config.toml
hidden_act = "swiglu"
balance_bias = false
lr_router = 0.00162
head_dim = 32
qk_norm = false
tie_word_embeddings = false
parallel_block = false
init_std_down = 0.0
beta1 = 0.95
max_grad_norm = 1.0
doc_mask = true
dataset = "wikipedia_en"
Below are experts of layer 6 (counted from 0) of a mixture-of-experts language model. Rows are named router (the router's row for the expert) and show model dimensions 0-95. Each number is 128 + 32 x the weight over its row's rms, rounded and kept within 0 to 255. Numbers have three digits each.
After each expert's rows: "raises" lists some tokens whose logits its average output raises strongly, later layers aside. This comes from a sample of Wikipedia text that the model never trained on.

# expert 22
router:144144130109129093133182167064060125114106061167116115130105103132169095093161124138111140085118094175139112140061151140108150149139136160101138116165179160184106152113132170095140087131136180116144074159178120146079121155129160134144057128178146171095083165094129152074178147108073126162
raises: "t", "l", "d", "p", "ot", "in"

# expert 10
router:192173102165198099144138154089181111143114089128125182124067077158132125108111101180094136128115102111054162097091075176130098137102090120113063168083140172128141187145125129096110160117137151101107115142137136204133105094100148134164143127149152134118146132115138127079162108133071178081
raises: "ed", "er", "ers", "or", "ing", "at"

# expert 4
router:129074137100095118109155154131139140128144098135102092179171134093090150133107148110182104142161115106137125125098177152110130141107143111087125152157088184067152120140140153184161182159180098154093075121113168118148185149099090075159164089131112090150114141071155195139125047140124062085
raises: " ", "-", " c"

# expert 14
router:112144119155106126165187055104168124103093188163121167121125144157142130090124044120095106177109089113194164121109099095114138134135156119152117105140105074136149104147167132153176137107140148060087154164109075147090087143147200125157195124099148109133183149148098116091140154149119085087
raises: "able", "ries", "er", "iers", "ier", "ed"

# expert 8
router:064173152142152133201117142189181134158089105140140140118115124086071136138123153124115086120109100121139198172190126132147167073160129106098119158116111082149115073173126184101122171134161092115143135153085102087125053092118118140140106185089134145090100128166098137089102137146172095084
raises: " ", " to", ","

# expert 7
router:151090147090121096133129086102160086138165169148152122115116155168167124090135133198169187143089126066100145094105087145114092141107083134117164142147137081043113150126128167106139148131175188121123177081149136127137099157057154156088145082135144164123141142098134087097201147135114088179
raises: "ath", "at", "ed", "et", "ate", "ac"

# expert 6
router:108116162100118071054086117194163064098081165128134125138162160129193137155128149066124117131111118081147186149140165142177110093130134139124098120093167132120158104151176192139116119073112161111132098121156140110100147157142150092120220165080153117131101080060132147128097136132131150100
raises: ".", ",", "-", " (", " ", " in"

# expert 3
router:127070158150091143102108131129130170117176088141186127129111140185087116143161126145109165073100074174174096107156108105177166099178164140124130095154118087083150159104133099166153099110141097147078133114128163127157069062199117116137148152092117195157104144094126106125086070119172151095
raises: " ", " and", " a", " in", " ("

# expert 1
router:141136147113075147177113123127198161137124168148138125134105093121038138083121147110191160109115122075114091114064094158094148113149124167120157154110134098102129103114111096089139157204066110143163138096088152120163127155118187197130084096178146165090128129136110126129116189111174101166
raises: "ity", "an", "ro", "ar", "ally", "y"

# expert 2
router:061147176091100088123073142075086126112102133149157084125148137129149110157184155162120130136100099168166122147158123062091134139088139118181134165071129176102107071118133132100175108115127129134074152167084109159152114138174171172094148134119197175098136186155090143149125089151081162117
raises: "her", "stitut", "ined"

# expert 17
router:107059075132129084117073108084124121113159149150164081112172131132165085072162158108076136142132183193114169194141131132101085136129188168161160075094143076184161104107092139146061112147114148133100121103097135123196121124105122136147137148106151118135160094137099125177143174167129125099
raises: ":", ",", ";"